Below are experts of layer 6 (counted from 0) of a mixture-of-experts language model. Rows are named router (the router's row for the expert), up (a neuron's input weights, with its number), down (a neuron's output weights, with its number) and show model dimensions 160-199. Each number is 128 + 24 x the weight over its row's rms, rounded and kept within 0 to 255. Numbers have three digits each.
After each expert's rows: "comes before" lists some tokens at least twice as common just after its tokens as in all text. This comes from a sample of Wikipedia text that the model never trained on. Tokens count by the router's weight.

# expert 15
router:128146132118110095163152161132123094101117125168139126122144143132079127107141107152108123146123156111126132135132137056
up29:097122105155129132144129089148159166129154127077166116126133123127149163163117137104178115108102103140117124106096156168
down29:099142113177146188137109081164104186170125119066118128135114137162161129143114166124143107127117081140124156119111138182
up30:121099093160140124133107128095138145150164140157119090088119145107158112116141118114138151127142146119062109119151118113
down30:160130122119079129104087121125073145138144134116106148136130145110175123142138141101117154122139113131163129134060176138
up31:154065122133153149108108189128121112142172114133136136130158098148089136131148079092121149145109091159153120106151156139
down31:136124127117158113118132158151128108144090133133125113132154132089140116103145108147131077155142131138104137143149108125
up32:161131121094120160148168113124131114113152114112132183149103125113118106152150147161103122110119100196104150146119118149
down32:133166123114108117154119129137182098112109133136199125109109160161124140087159107115093145146113120139139108126146135128
up33:146131124170136127103107119171078149118175132133112101146073062152134102152124159151120092137136134129155157097141126117
down33:115119173148159121128136124174140127141144165130171136173092150137133108149103132122135117122142138141155176106143114120
up34:136119122141152131116123131122111120149148088078136134115157131162138150144119138097131130104131088144136090113133151149
down34:086121123156110120158150137109112176152159147088092128155112144099119122152091126112140110146125096132146180080128112141
up35:096091160108105104140079115158105127173127146138131113129129108148161153144131105157120105150094122123126156147181104114
down35:071130101080152081166130141156134173158128158108152166129133159090092106115130123162154111127089157110124142142146147119
up36:128102148117160105137092111088130146119126109089115109110146134136133107165095136143125128041123140117177112123126128147
down36:150148117177129110147133125141131090102106064161150136101129170182136104123108144108149139102145159108142092146113159142
up37:146097142160138130125156118083110133135159092091138116107128093121139139171176154086150104091117131151130147113142135121
down37:118089094123082100108125152153149126105138127133159146144125158150112092127126165119104158117073097065171138187103153119
up38:109149137157089123120121103130143091111116105133079125147142091086132129135115135165111102064166158130165102124161127128
down38:110155120129088122125074118143123105153138119128133144103120133094087136084090107142102112093143124127202117124127145141
up39:142104166122132113156178112060126119104157069147154134104137087117140171137128133171120123096136145108075092111162167138
down39:107120105135094136137154112094138155100114121181146134125132105123142112132101150159150087136117145099167065114098130086
up40:100102106130144113115124174126135151213166135107096120114130098061131142171152100158134130115142104128118119147134142127
down40:135141142143136149117141124153143177128125164115107114092117140125146076137101141174144113123142109154179125111137072182
up41:172136111126146167111142145105123132132112071107127192130112152124147150140120151167111135127132128133123089121136095131
down41:096119145150136094129101133141146127129141123131124140099123149143092180112109129138116147116130143138199127175131095112
up42:089120135136183107152150126136112107170136108138134110144145096158109146124114131124091114093110135138133108132188161109
down42:114116114137107117146126122146093110100119173114184113111116127150165105131105137126174111116141160120139114176152105107
up43:094117118122135141126135190113107132124110140137064127088137113128130140121108153087143110129087135131117157126139131165
down43:149119096116112153098143129159159112142135152122124138100110172135100108120097156168152111090109126153121147122120117104
up44:115118169116129095102094157124134091126127121113148100107131156147132095134133068105161109096111129121095169129162115127
down44:137151115111116133119155125124137168097192183110102105119130097100135132133131149127150082159166109145123080161119094145
up45:144147141147124147119161099070073164123107048134091135143150124086151156146119128126146122095110144121102097141137158152
down45:148162109084116112160127146123110153115165118135165140115115160127129114111112138197172080143159133153122151152120095085
up46:153082138148152097132084125092087149103141125122100094136122093178137143136139115127114138100111123103161113093142114114
down46:149099152127101091137158119144105111119133151153117118110114139151111135116099111130097109135134154115126140156104179131
up47:145135136145122121106143176128142138122137111112135152126145116144118121162160097133162148130090120089075114124132137140
down47:121135104106134111104139118128148087130134131129067128120126073121127124136124133151120067145120109183148085117083104145
up48:105084115152123137108187129104141121138124128089116094092112115127161128123089102141122119120124065133141131122161136151
down48:073091129124169128150087151118108136147156145074100117120100127135148118184137143154167139120107079151092164073162116162
up49:126082054126162152102160145137142137105158126084134119138136143150159096133167107113135156106138125119148154118075167132
down49:146126109112129183118156140166159094153148125123108135146118081148133141112181136107112155167196109156149095135079150126
up50:175102135207165134105152107116147148103145110104111106094155119090159108105165159129141123093108134138134117128112155144
down50:148117096170122086161143157120088121101106135127138142153135114122144127143126159104131176108077108084141099132151129125
up51:119138144113158140132073163118058138140154124117121160112110143161131131128126142142129133079130078100147095158104105149
down51:114094111105139141114110109163153111173153136123123108132117137124147108088120177080079141128135106148120115125110172120
up52:098108131100121175145137169115136109122147159116116112164134127123134101157115123109100136146142123167151125123159170141
down52:148118111113146104142139104157138135131151125107198145136150168140098129102114188104089171182140067132133121172138115116
up53:161143121119161132102122176119137121133168135118123134116152148164119134118138147086146083140159159125117158123148091144
down53:131113151111116124140161116098089112127109179178192141083170110151148092166109100171151115161144128150108136104150103110
comes before: "1", "2", "9", "0", "3", "4"

# expert 14
router:102113117142136117092124073149123165123109147136134127096131142152128149118123165127129095138092103128130126176098170122
up0:141143138118178123149123109147095160160178109108108124144123177110145144136122122141133151100144146109116112114109086161
down0:144153141119100134083132074131128146139139139133136121144109142074164142118137137133124142142121170136142082162093120155
up1:121114151138114119117130123100127105118106096155162129114111131114140112132096139129152103113116099134119175121111151111
down1:114111163130123126158142176111149107101163166132114089160132104150105136109163097124141151064137136078122131170169139111
up2:136122127109153115121092150108133129149124090108142130153109137093140138130167098147140101106147119163089116141150114110
down2:135107135095115147100184146155128112114107091081143128119132137173106108156112081125085140137143127155164121092131131100
up3:147132109125124128122103137141125115106137116089101119107181098110164033146145139125133134088134119158130138108105110146
down3:101118093127116123099114162126170126144083146104112115147149062100127118089106156152146149121100167132119154114086137133
up4:142130077188174118105142128156097151083111097139143166118167110135121136155131117119095112117196125145090111110130065117
down4:083130102118156104100140145142148103112152115144114120121147097158157111131144130112115107179155115138120125127123102098
up5:150096135143106146138131140083114140165118091130140140121129166117115132150148116125094104124112121079114118099158082111
down5:114101133099137117136095134111112141196127091077133129129152146123113106114091113144135107144130108135126157097126125118
up6:156142089152141113113107164118090127140157122130118127124109133129120085112164093129119103129199133171131106149117100089
down6:134106114170141133096086138172107173156114146125101150083136159098169147132102119100105162106141123094161153170099117131
up7:150143141160136108134074118103084159163097115112086127117123135150196070128140145102071100122154163138079131139150102138
down7:135117081160121099127110116112113151136125127110122103120101145149086074146120167115088127143116150090073117161098137171
up8:097101137163106144133173110188121140086179124152187176133138108130130135094121108119111137106118136141091111115135164090
down8:088145137112092165146179114165168106100097140120112141169180141149117157130131102111132134118137133131127126144100135147
up9:155122094174152139125083156163136145143140103118129125134164133120116109122126122175163093135124150170115154106100113111
down9:170117118159115119151150102114108162121145128093121146124161090118079169113103132121097177142127170133111157109115169160
up10:132137140118099124139081107132101124135169122137148146133130125128135140125112105132144153139100086170157157113164145144
down10:131094106142086118159096153134099096098092106115120086110135131127150133159153129137159136137158110139114101099079131091
up11:149097172193164135093106138144130119113128132128120127129156135120172161118127095140087099125173156135176143122144103127
down11:115132126147178149163145129109104107172131134135108086143125125155134128126078160095085133111123128113125100095170179104
up12:112114128134105121136090121126125136136124094100159107139145100122168149121123073133134107145087138126144138049095091132
down12:098136100159149141132131152117142130108128120137117135140138067084150155121143150134164094157131108126082130127110097104
up13:094077138140157122099119124139096112098159112120081125126091134107133146157095065151127102110133106132079137117100109135
down13:101102095151138134137128133167111116097155147161082147106121128106134114161127143055139142110105143079159182103107153097
up14:140095100152100111118103124157108157125179123155102170139176081124122130179114143139174118137125110127137164124134130134
down14:121173157105099125124125109135179123138106083110080111211111154170099166111135151172144119126116135158160094126162166127
up15:125131130179125110171114155126126145169152141088104121131118134115116155101133103132151102137129119121112141155132130140
down15:131149130126102128178161122152149150134134116105111132119088152122156097098211119143137107146139156208153192127113153132
up16:192108120114137168115124127094120115084133128135118166118122103105126115185105111098105162110151104130165080115154121151
down16:146144121155091141109104123120130116114147106106118153138083101158113142168114133081158134155125106168161099124077122150
up17:139084184162088114113106117100106140168122104148137150110120121126167130149134115125115072140170153138131103138085123121
down17:144115192148126168152142117086148128138122137098125120130101142136135097120164101143150128196126108139120114126164143120
up18:154067107132126113104124149131137099138131116149144111100108101108149144139142115162094097104186127176098137153120125135
down18:145115151146152092119108129151123086128137051125166130099156135147121103119168120094117146114109135123151120124105092122
up19:128120108107127144108168135113103097096087092143149130132108146127134154128086108165121114141133116142125170121123103127
down19:105105132150144142113166127120131123124107163133154156123089118103080177101139129138171122161157137105102111110122164139
up20:138132129118099147088110142125125126147126134153091097097142113130128103136145112127171151145143100161062119099168146136
down20:107151116144130124155138135102141127133125156147089121141114081148144147137136134108149137130155105120096172122118171136
up21:131088115129140070120131117074141126116092105139138119177118116112120166152128125065119121114147132103128122133121109139
down21:146112143126130109142130140105135097164152149113147141172131092118100168140176105077089141138152131114141122134136110160
up22:178072132154115145157105121147158163093100143151119122150167070130075111139093131122167141080135099152178102106119154118
down22:167120085107128159131123127124095133125114076115130141122137145141126128112109149152126090144108123141173116127129127126
up23:093133106114147134125123132179116105149158110129114129156148089100149147088106135127151117127102109140136149154127130089
down23:123102146118160089138134121103114154097135181135122154112084100137169112146108160125140144156092110113132169104160156090
up24:154125105157144155116139117115136122115113081179107106128149123148147131141079124119083108143140152182128132118165114139
down24:131144127113089146156130119175136131161167120121144113106157113206141089106110131134136121173109101141125126124137137100
comes before: " |", ".", "–", "0", ";", ","

# expert 1
router:146068146117101124157095170152112130127152133106100160133076156165135165104125140118119135148080127151093155134166139150
up23:122081155096123102132112157117093123127121158123133174153138121179129091136150150108117154141140108174121119130119156101
down23:146111161120107138105150124163161136189132162149071118105167110137155117124092162174139140075152153099161138109099107133
up24:170123103160143145124152132107134131103130127126124102109160124060108139165120117106128132064146145114127111094118068126
down24:151115094105090096078159075097133103127154159127088108132144152108161103136110088124125124075154129108119137098123125152
up25:153185138108144119104105143119118139146167134160114119190108110145110125116158154137175124096123149122139121124136146147
down25:128111148149124114110131104110112098121101119120141160115099113125147116150164126118095145115151108131160129131104126183
up26:135103109170162107094149156165114144155169159173128122101124094142110078103142106130173116155147129146148135172140086162
down26:153170118120107133113155140113173108073120126145144141139160105097167115111090133132113147044115181157137125122116127139
up27:161109087151126151136115135127117101128157164103094118156135116122130078113096134130109123142125125141178103094110093101
down27:121111099145113075110158149127142132093158146097115135161163110119129168135111124124146110156141169095132167117146140095
up28:151123086129152165130119102119161120165176136152084114112141175108125075138100161119203139112126111120146142093128110169
down28:132119089123167108137143122143154110098156107130158136124158142098118137136109146097122097116135147101142120117111106152
up29:127139141125133113079157127153133142144123119144126107136165128074137130108118144110145133108150124175095166118082085118
down29:149125161099154157136139150121141096134143146102153134126111141145080148099170150125105113135136115147130129149137137174
up30:148137156112147147094105163084072131099144135122133140089142108148152133121174133162131097106154141092136130145115138096
down30:122114104137161141112113130131148100143101166081157107171137182079093147094161126153098113144141112124131117121086177109
up31:113142130134119114100138120155112132128146130158109126104111125154126119107143129141105125110149165110131152116127111164
down31:153121146118065119131162145096138118131139139102121121134106118133157116116099130153100090154153142110132153147152151115
up32:144157101127103096111111130095152144095167116111109159105146119102065144116115159105133138137125138070114104077158139158
down32:089113103121142152175147140119149139103129164099100127097121116094104117121108159166126128167150117162157127106176150130
up33:131129128128137113120132106112142134099106050124172156166135092124117118127105114157153154127108190118090129116091076105
down33:137073155137123148088104135120142137171122169137084119149106143102115107128113091125123151163129085125139125148126144144
up34:120099134158114122119159099099133111103129104173165070122171098116102090128140160115161131130163175114124137089157089130
down34:145151104118115142129150094134080102140142116197133110143160136106142121117109127121123134120158140097126122098146098110
up35:106104134144132186129114121081087110124137099147171117110142109101129127101161124140089160102137120128136084109135150153
down35:108099096099082126155125080087121097137116136122130116132122141148125159075172138149113158144104086138128131075151152146
up36:154062128166139112144090105121070132099128089153145098144132132119141104132164119145128103149136139169110125094104137120
down36:173134112147171165096093112125113152144153140101151151163137096152083129131096116139118165162120165118125158136086132132
up37:116146143175154140143102140136137127120088161134132120127153098127127151133174162172117171139152123115100150092127106105
down37:166101129129125108147119144169136116130091150161142152132163126138121155105127104133104138151135125117124142111124179140
up38:131105119091153100100105142126095116131165116158172133132141151131131153163164148120147121103161105069104119171111109115
down38:140135134174155108111107163132136102100126107160115140141092137140172100116154203119144105109093124111133095101064108136
up39:140143136120163109116121095122118098082135129121115095145112135111178126124142160104146105119146151103132149173146125050
down39:150095130152147152153177134119097137135141174103136170116124102145129115105168165164114133132112161113185116109132141116
up40:137116143118155105095126124157128144161127100173150102171131113125127156111129096157155098112133135158121110153132178116
down40:133099162136150135114147108116126175129123134149144127119107137118129120100138153132162161089156153112091142127110134108
up41:127125153138121129120149144137116114151135111115138118175117098116161076128145129131144140091109128161086119118131157108
down41:132134144126182156147132088109157157088126092108121084118107122149121150095126095123104160110127097154128113138144095144
up42:123142156139130136124103138147084137106136111178170095123169098086152135129165150115144141126131145119116145110145149173
down42:112106147151122120176145140105098116102129135133147119121146117175112108115128149118121137150131176123120144105137131165
up43:135081092092113101111148129123113150189126102166112099140133128155108145142142096124126068104129123097138133139153144142
down43:139143130121163099098159155139114130171106127163087123146136124114147116139162106126132138077126131150122122134157156153
up44:134124124180136101116114125106089139136127121127086142136113150117150158120167133131145091122129114168124093145134137143
down44:130129143130126132093126115108119166097114177117124088147129075147129129100062074145102160148143132113124155119122121126
up45:164142148137138132124124132120171144117151142120159121097093151133081117111105158100111109154148138160096105063129105148
down45:142138147119168131108128132131124140070130189106127140199123101090135138167169114126110182081137137124150098157135092127
up46:146128082140130125121164153110108128142157152131095118124210127079095153122141125098143137066133142118136117110137137161
down46:141126087133130135156165123087096098122131119156115084095183133104129146133115149090165146087144114103093104128111083131
up47:157090111152123103088143131145109184167129139158113130101117065113166119073106151122113141140167112175120148155131116159
down47:068079157150140183138138160094149159151121133142170173148106114113148120143090138110128109111143107154079147114195107139
comes before: "-", " ", ":", " •", " Born", "See"

# expert 2
router:093125135117125111136146165098147114161091098127111092146123146111147145092142163161136116137161064141151104096143175120
up23:143117101143154153137134153153094160148108096159137107130137145141137126112109125115149144093182093132115146132085128104
down23:109130145154101118144167149132139133096118136139157109107139136147140111152122127129150142162173146169116122146100129150
up24:130106116116157142112141099117105148161168128129106141142151110107184134138097143123141098117168118142172128099091137182
down24:123098148122165165139114115146145167097135140146097159136092093099136104136123135147147115121125142114157090123134145156
up25:145099082138130130116156159110175168104144119122107140154129142087177125132116118097145086147135152125174131113086096128
down25:119098138170095145101129111136180128142125100110129123149124139132150154107161102126109129130105111169114153132114144169
up26:101152142094167132114142068155097125132127122111131137161140100157123100165159141123122115122146138113145131119148135115
down26:076153091128106153118170135144119115144128120128169115134104077119135097130143121145124098137121144137115098129158104100
up27:142065129111104131107075127176128151138130112127083109150137153148140098120147099115147085153145128112151143144119111137
down27:147096130160131107150106108124158143121108171174162122150149153097138131079153132152119153145130114156132172134097099139
up28:109133103188099139149107133119130122165125102130117125121141134084159136134132119175153137113098119097130108083162150134
down28:057118086170145140154104166111101154091101179128110137125106147124097152130121132117126130105113111133105140132174164107
up29:126119146152183101123146107103112138104128108137170141123140096122136108109105141092120110106106126134146102120136131126
down29:088140127136118153136092170100155128145103124087087140130178154083120114121114163101153124100118117102154110126084102136
up30:128143128156137144120143116117161121141144154138095134130119146123084096138111105111120151109120118075113152047113130105
down30:155132108120094134128160092117114149101079145127142140157200109100128099143106144103129099099140145090125130130106114125
up31:174081103164140096194146135098138155134149114149109145127158123158150138142151134111127155138132131152136125104125072119
down31:133148160164111107140126118104159129120137103098146100162172138132146137090128129140118081130094157178160141107151130151
up32:116110109169146099126134151155153123112121117155175142127110127139168093124153110101100131080097131166119114107142142119
down32:115132120163103154184129073115169153120145105103165089104110110106135135134134139109084137145121120127130081151117181159
up33:148113116172117126154148142074140141104119130118126116138191145105109123136129119111117130110143163136150136133090136137
down33:123116158143132125098192130142168125138094131075089131127134162105123133107136112145117146139187130195162102155109151139
up34:192138120121140109129132132126104132158119093133132121160135131108141104152155080199150189123167093156149133133154117119
down34:085137087157115120159131145128116118115135176094110120099136150136118158160131117123121152137137103116124104146141177156
up35:104131152105162160116152118105155116110180167110100128103144158159155059180114131104077131120131144191123131135132095096
down35:101145101159136142102144150094143151128144155091122165091151130111157137153162111169102117157114125125111092151167133139
up36:108121122175159099136105127137072125146149094165149131120130105074126066143073112151166122116136111092110130152150162154
down36:132089144092118086120169090134161107112174099156113139128152090138099093140146117145101121138149154115135124097096143121
up37:109092081130134112143158146139144138140147069135149125126144116080120160115112148111166086143074118173118117172118171151
down37:167098125122135137135104154138047170137100091169119113153106111122120104148097150119128117120114096130070123106131095145
up38:130129134137118113100100140101136135135123155158104132130134147165102167130140092073104153123113152100123128124113153105
down38:126093135118118108138110117113124080098095135083107141172111176144115152095150131141115087108119151126083169098110159082
up39:149140079152126127073118111165154139160115104157144103146121120079117086124129130142159169157125112148146121068151128102
down39:109134106116112097132132092141125136152119152121064171135115106117101142166154156137149169102138083145131178111120137162
up40:132163156185159091131116120119132128130119071148106155148152091076119110144142092154144134083096134114154137124129159150
down40:088122148148126134120139133144162135155103116098151104118102148115116153089106136114108143169092104147150110156132187135
up41:111134098163109120118130139122141118112147134158103128114186098107116128161148177145055135104162147104178152139112136151
down41:114147149116121138119141087153175105095160118122155129106156122111127157164126137137106147155131177139138139100096099111
up42:133166116098107131134107127140124112098143120164153124135138115120060081142155082135094145117114175123159125158067134104
down42:151139119098107125143173117140146084103120153190159146124147139122067074151132132118117148110122167131158118127090103113
up43:135139142112105128098142113159146141144176110124133146105128093121145105129133135149139076169137139165072099140171110084
down43:115140093066138120141134133104115097097131161104154125128144120128175139132150110156079140103134101116160084149100086128
up44:094122124151173134124139093105094165135157115170106117139121093167122139159093133121165080156154155132114149094095123120
down44:148135139131165148179077136101176146138132115149150141187136140113125137151114126119145169128120169174153122134123159131
up45:117135071132132125127130115167162113075132179164117140113125128161087131126113110150104133126078130145088141115117133096
down45:165122125120127173123173103168162152141078166140147166115177177199092121160110122083114124121103156124164151105127116133
up46:134119081136184176147156150129129149149111164148081104124150144154139093085119138081141139129108132148131117096093142141
down46:131144100083156127114120102091141155159152105130108125095141169086112123095087101158129137161106049122139087160131143117
up47:185101124126137120083112126166120148113148112111145124090110072122141096170124136153171126129143144097098121079151154097
down47:110136125154133137147121113116149145147151101124172132125121113158122121167103153114120117184128109138172155104132121140
comes before: " ", "|", "\n", " —", " +", " —;"

# expert 21
router:130152130139115182110158145093130141155153114072119120114118167115127125144107125127131152148111075146093122130143096081
up0:120123108131121124149134114162162142102077084109086162104087147096163140136117148132149077147147150151141113127154122130
down0:142136116132079161167153114145158123096114135144134125110099131116136160113101134148150151087104114133120149098099148156
up1:107131115153133126103147152137132145101148150106110123111147121136059093170117107154192113138105160149112092126084111115
down1:138113107141114123127117177113103156113172123086132083143104167104142123148089145143157085123068133159097094142093122146
up2:119120146164145123123098103064123148139127109142110110129110148129135128102149104181087118103117134121106150149096155107
down2:110181114131149158149138119088120147157112166106131156109109154088135156082094129117139114108101115106074167137136129153
up3:165146127154134131147100112125070135140160146120127165129130152181132062117148143128121130098144123184150100095173135083
down3:121137136109143149140159101155103133131102116114096145125114114156131142134110116121167084102155133128148134140151127129
up4:107140103193135135128173130095153162136089107181133122086110131117163130131153094120133068117115136125112094145112121118
down4:117107127196147151140151156136132142127169066100124063103147161120091188111108188149139130122143131121171130138149138109
up5:149114135118134099110082171127174133106115158181098112177109122119170127112157100104195099117123106100139096152136107119
down5:125135154107123145125104136144090095178152091130134097152142148121143102155153135125133160117110103107111122141147136145
up6:157103137150143139150144154094126116087139144130119152156174146070110114130097142177149165116164136149086135137126125102
down6:100096106176132124161134148122092086094155156138150112181138135118123130164145148148087156105195110123117154128119165140
up7:182122141103143112117134153120106159126142107125135107124114158139125087116154142121138124114119116142106094142113125171
down7:130163090114094144117152166068093097100146127114132093090130111110154112124138176170121141085125108141128134159119094128
up8:084119161137130124140155142156120149137089126117087139124122159095140135099135156160142120142125163143126054135177094130
down8:143140125116095100112181109124144124124103121099111171123121136107124121108142103156136153155192146103137133122157096119
up9:150156120117111154134121103111153118164122137151104174092130149133052104119115106131120159126116131147143113097085194132
down9:151118070169117147096114097150129089175154105155085136114136127117098175127116148133109100131086141140153111134147138112
up10:156103134154122117149127127104143124104073132144134196117117172071100150090107089089103113112116130119131110134112080178
down10:137136127110165109105146136160127082110152109099114100171153125136129167105096096093119106150083129139132098115137112125
up11:129129133137131123100103113109145151155154117129142150101088106168128179145122134148118095129158112143145165141130102084
down11:093150129140124159162147103152114109149122160108142157109121096123126149102153133123131161149149139163133118126148153136
up12:153115132129145164127150090108115107140100151115128121121126120159149126175126087125128108132131146131100143157105169131
down12:155125158144125135145148111099109128151124115138190163120157121137144097130170117113111110126140143133149103140114161147
up13:084098134134153097147141137124126137106165089176125137111150124145136085109157116100097110120143119107089137133128141097
down13:114096153133127152104163125163145103145158124137148127127117142114135088095098133099126156156150083134088147147117139153
up14:159118126158119101096124107131166161166137107111068116136120152163147140108097111124126142137131107127152140146139132137
down14:129164105060184123138099107134113126181145144056119130138128161171125083106121101154134160164130093118175147129141165118
up15:118129148110138122132161090154123128122148115171137110112133131115105108107134106088106135137115132109137147142133092108
down15:073113116134117133071137195089109064093161155173147126119096145082133121127119132093156112140114123113134158081139077166
up16:153096116116109114155097151134169149165147150112137136088148146114120063149106154091122150119118140151124147136157140150
down16:100138115140111145129150112100151113128085135154176135114083159181087100124120097149106089130124101126116105121153132155
up17:129132137167106121132179129127127138102115120131142159135122120128183144127160129137164160130134122134091147123131163119
down17:163164107143094121147129118114147145128080118116127119168131122121130176116151078137148085118129179114123120147135133165
up18:105149133150195154089080134139124128132134124125121123152126101092177126115144141113142180122135159089179146117119118170
down18:109136088184124115118172120099162138143175178144151098133118124108119151158104144112110156137135106119130142159129121125
up19:129126164133101143154120151128128147156096102133138165119113160176122100132138103122133116165134090151132092136125114143
down19:121159129147059128128139171159152138090141146092127145130141193119091126113127138132149185146105103132160121122110149123
up20:186134135133134143102130090098136140092164108144079099082131104121134104123102126123105120115136169095143136120156120114
down20:129098124122154126124116141125143109159098128119139144130128116142125100117140192109109137141133146089144135102096094123
up21:121112130122175136138119127103064124109137095174097139166125111141127105125118120110163113124093126151156112155150113135
down21:130143134184147111095102106101111130168145147156084090142125150138143122127122142092142129074164145139085116121162122151
up22:119130121168134122096128140082127125121147136147098170129103106093103124128122110122120133132124137119112143137147144144
down22:123116121155147175127151115130134088103123090141113115130111090109091157101103149130118114165131157143169116129137153122
up23:112099104157116123138136103142114154116105095118104090081109139158115126104136106115173106112149141145129131139119121170
down23:103116144184110118074121174128115126072132118150142086121150141112112158116159118094133106092107154120132153112098121147
up24:169111120123138120135131096107069138127108111142127109126171123134152102198132100130156139156126098064134151101072106118
down24:128128111135156104156145134138121167086114105090094117111176157135123192117154148116134107142106134074139140090139149139
comes before: " ", ":", " January", " July", " March", " November"

# expert 17
router:128132137122125157116117104119136155137118115097131116142104166152148144136133098156137105127122123115127105135122115118
up0:141113122158105134125131127149092128139174157133130109156109145129158122124151125159163116130154114115096100084085106096
down0:101143132094151157091103126137154164108127125122130142136113136169104138114140127190107128117114107130105133161162136149
up1:169093116143157099136082130144141118125159168138128107142133130104098103124146159135150162071144119107160147127082162083
down1:102114124123117115134081143134153127119195136121141118173094117100068115157145149138143161141123144109142145127144108122
up2:170131127152137130120136149113099099121104127170089131134134133081127151125092165145126109075152066171138100178109152142
down2:149113106114144117110135109131133136131145111166130097137148098099112116131098106146106158169111157128136145135101110095
up3:121125123127109166140133091097119118126133134098136167161106144138110101149099140115107161155125121109100110093120102092
down3:153112149127121136145136147084138124160132117126118140113130150166157127183145108156141142151134142087147109147132116162
up4:135121083121139149163125147096132163169156112150139181122125146099184133160097117090110107107120115166118115104108176137
down4:116154164116139140138121133132178106158162142086131167124130126175153100116133101099081128153128164117110131132081121122
up5:158096118153160112105145137166126129115147088126159108093194161156164128102065109073159124116140164126154179128128136176
down5:139125113192099157148139139184082139113100124128134121103171145133105137092110141084088156106172164144134125153130183128
up6:180136142153129091064146133102084093134170095135130116148158126095071103127129148152152155123112117113150128132106128087
down6:114110094124134136106107163106118115134159088104139078114152156096082151109117145133138107094088170196142139096113160098
up7:137164166120134156108119122128135073123080106152142155147111154129149115136182121092164066113143135129123097163099119104
down7:153127125152106108119129098162131092127138101120096129169113154159143127100121135182112137156156130157118133136107122133
up8:137077139103148152096127091136134114165143166113124116128132129128132108134119120150172210067128082121152138151096152132
down8:130134128092124148160116133113117147113127077104156132147113126116124146124163138134152129124155141152131135090128137109
up9:148118150146115119167118110130149097109122097138115118102166119151130118110098115138107103124136121177097121119162128115
down9:165146095121154129129120120122116153126181131102193096108100155146133106144107159130085113134117114142100098109157135108
up10:148122126122166121082141147140117106191124106163122103162149100139126125144144092107133126121140132132109125137168163158
down10:149173094104055149143067175163114131134136100098144171100117144125104165086145126142108150086166114135117149126136123142
up11:151095120160143125112085124102121136092125127107129111139131089132135102147126099128106168108122091097118076108136132137
down11:096116127113165125110131094112118097151137115106121160129086128097156139118092125095123142130083097106149148090124146078
up12:131150123127138100148108137110102137143147093154069093129150136121146135119093165134139133104083127115107122140145106156
down12:144106110137142105163116122147103123145131130127053153102146142155125167119098119119162117082110135121091138147125116129
up13:172114150165171143121145131097148159184094126152116197147210072122140081122115098102123150135152142123110136100124121108
down13:116100134082140108146114126128119135155151122183158148151133156169144118123127101094133139157087168103141096077110129155
up14:126097125087120145097101119136103119129136094117102147138146139139158129136105106098128116109165141168185130143140105126
down14:152092147111147149108086126084140136122123108101159133129141152162158055144149097118124145100145127142120120133155135123
up15:145152121135128046120129117135127145141120134138093113111131153133098102116126135099167163100133165127120137118098094128
down15:131138109142148176169169157132140098148138138169125121080132121127108145074144135122139175177095140061105180167136128169
up16:139136112133109149103164136165142160173147108183094147122135130091148120156115191110108113119147127118084145092124107170
down16:155094119129108132192147132140139133093146101127156066121128151140116190136109143114204121160123135191098095089119125131
up17:089121084145115121108165141173148121159181169126067158132135139123122140133065103124159131153117121192167138120141126149
down17:122154106138114136137114130149159178133157116148118153163140103138153155151135097110108119147155093148115111116123137123
up18:152133100128143095112129092075058118113135144107122124108120138143131139182165130109156137139120130118124117101134116176
down18:067193132142089131125154142176143107114122157098087130121102122130134129112113140155098132119131108149177138141111159120
up19:079118154186106118116107150134105144137137180113125112089184105133144091148134136092179107103097132140115127113161143173
down19:110170158103116090121144117124115157073163115124142114121161121134118071151155130106126159081115135089127135072160126125
up20:114126115162175120129129114126127103135079082137101129149145138134110081123166100116189139145150109098195137138120099167
down20:130100116113146175118109146118156143157170130111129090130133086113120106154129109149131123130144143122147148086158078151
up21:131101142120165109141122116119140133166147148163114168119119074096116115100129071148157119118147176130092089106140082146
down21:140122121111122106162100120178119144084115092117118109137092179150160114099126139156126153096093162122125123147125133128
up22:136113115138111099140115172138107194180132159120112150102135113116117159129104105140113100111133162164101100140150136137
down22:126139099138136156146093117108129141104137121104116148136104131116104173150151162113108151167118135120106138136098093154
up23:114121104148127098096139118151088101118124152115132141187139120136104129120109158127172108109149106148091137129107079149
down23:103139099109100169139096133129163142138118104138106122094133095110137145151183122128138106128144105102116106110086160111
up24:174146101143143143105132107083133095127132120149143119125140089132125070111081174145118095137116166118097158113180129097
down24:132158136131179116110141054146120124093080141111131101121134114147109126136138146118155151108142125114128145139114129126
comes before: "\n", " The", " In", " He", " It", " he"